{"d_shared_expert": 0, "activation": "swiglu", "router_noise": 0.3, "init_std_router": 0.00636, "lr_router": 0.000448, "n_kv_head": 8, "norm_eps": 1e-05, "rope_fraction": 1.0, "tie_embeddings": true, "init_std_qkv": 0.0232, "init_std_up": 0.0232, "lr": 0.00306, "schedule": "wsd", "doc_mask": true, "dataset": "wikipedia_en"}
Below are experts of layer 4 (counted from 0) of a mixture-of-experts language model. Rows are named router (the router's row for the expert) and show model dimensions 256-319. Each number is 50 + 15 x the weight over its row's rms, rounded and kept within 0 to 99.
After each expert's rows: "comes before" lists some tokens at least twice as common just after its tokens as in all text. This comes from a sample of Wikipedia text that the model never trained on. Tokens count by the router's weight.

# expert 18
router:74 77 48 63 64 22 65 54 55 50 46 45 48 32 38 50 45 17 51 33 45 41 55 42 50 38 66 39 33 64 55 47 58 15 53 54 48 43 38 63 47 20 56 53 78 22 51 29 63 69 52 43 49 72 57 56 42 78 38 35 50 56 60 26
comes before: " the", " a", " his", " to", " in", " an"

# expert 7
router:64 72 27 43 21 80 48 55 55 57 63 56 51 30 46 67 53 53 44 78 31 38 63 59 55 57 39 56 38 66 47 46 34 44 40 35 50 71 57 39 48 36 59 65 08 76 44 63 48 75 45 47 69 50 56 58 49 49 57 87 49 49 23 73
comes before: "|", " |", "\n", ":", "W", " he"

# expert 11
router:66 40 86 58 42 65 62 61 44 32 40 43 27 49 57 39 42 67 67 42 60 51 68 41 62 53 29 57 56 55 50 30 32 80 89 62 46 36 66 50 58 82 43 53 31 51 64 28 39 76 52 43 60 58 43 53 62 59 34 31 56 40 97 43
comes before: " ", "\n", " W", " —", " List", " \""

# expert 3
router:34 64 53 48 67 38 38 40 49 49 54 47 47 85 65 38 54 37 50 57 62 73 52 44 50 36 58 56 42 31 28 55 47 39 62 75 62 19 46 61 55 34 44 55 72 79 65 52 56 15 36 54 46 59 53 34 37 76 37 20 33 50 50 38
comes before: ",", " and", " of", "ing", "ed", " in"

# expert 13
router:49 42 39 38 16 90 52 59 54 57 57 52 57 18 54 57 39 67 48 84 26 25 56 56 40 56 31 64 34 61 42 56 43 53 38 43 58 61 60 42 57 26 57 63 19 57 37 68 55 64 38 39 75 47 56 45 44 49 60 71 59 33 32 67
comes before: "\n", " The", " In", " He", "The", " It"

# expert 4
router:46 45 33 55 25 43 50 54 41 40 60 89 39 50 59 43 34 33 41 72 38 28 42 50 42 53 46 52 63 37 51 72 50 82 52 56 47 57 61 58 40 33 27 65 31 31 63 32 39 60 29 59 61 53 37 29 54 49 50 36 35 59 67 35
comes before: " |", ".", "–", "0", ",", "%"

# expert 8
router:30 69 46 62 15 79 53 49 58 59 56 45 52 34 45 57 49 60 43 81 25 31 59 55 53 58 43 63 39 48 46 43 34 38 38 44 58 59 51 53 31 31 55 67 25 59 35 64 50 59 39 36 70 29 63 55 58 35 49 68 59 42 25 49
comes before: "-", "\n", " ", "=", " also", " Binomial"

# expert 6
router:33 73 25 37 26 78 44 51 55 54 60 50 42 21 36 61 31 62 45 91 35 33 61 56 54 64 35 46 29 55 48 47 48 54 38 33 47 67 48 38 54 55 64 69 24 64 45 60 48 79 48 38 65 41 50 61 61 35 58 75 69 46 25 80
comes before: ",", " |", " (", ")", "'", " was"

# expert 17
router:21 43 37 40 00 68 52 59 52 55 57 36 41 30 53 60 45 50 40 89 15 29 51 57 59 51 30 49 16 50 37 57 33 57 29 41 57 69 52 46 48 55 62 58 25 34 43 70 54 71 44 44 70 35 50 61 55 22 52 79 59 37 23 72
comes before: " ", "|", "9", "N", " ·", " /"

# expert 0
router:42 18 57 67 77 41 55 66 51 36 57 65 55 64 29 35 41 68 65 37 53 71 33 40 62 30 53 38 72 44 53 45 75 45 51 41 69 54 34 44 37 82 51 39 79 22 46 71 46 37 62 42 39 52 49 61 52 35 64 65 34 56 75 59
comes before: "1", "2", "s", "S", "born", "C"

# expert 19
router:55 52 40 62 47 63 56 53 40 55 39 31 41 33 51 48 60 24 55 63 52 77 38 61 72 57 67 42 58 26 60 62 52 62 48 70 33 53 63 41 58 19 41 34 76 47 77 25 64 65 50 78 22 32 66 52 44 51 50 34 58 85 54 20
comes before: "0", "9", "5", "8", "6", "4"

# expert 16
router:54 63 34 51 16 99 51 61 54 58 64 49 52 33 44 68 46 53 45 75 28 31 64 55 65 55 34 53 39 46 43 41 40 60 29 39 47 65 49 44 51 55 63 60 30 56 32 60 50 79 52 44 60 73 65 60 48 34 55 56 52 40 31 71
comes before: " |", "1", "3", "s", ";", " York"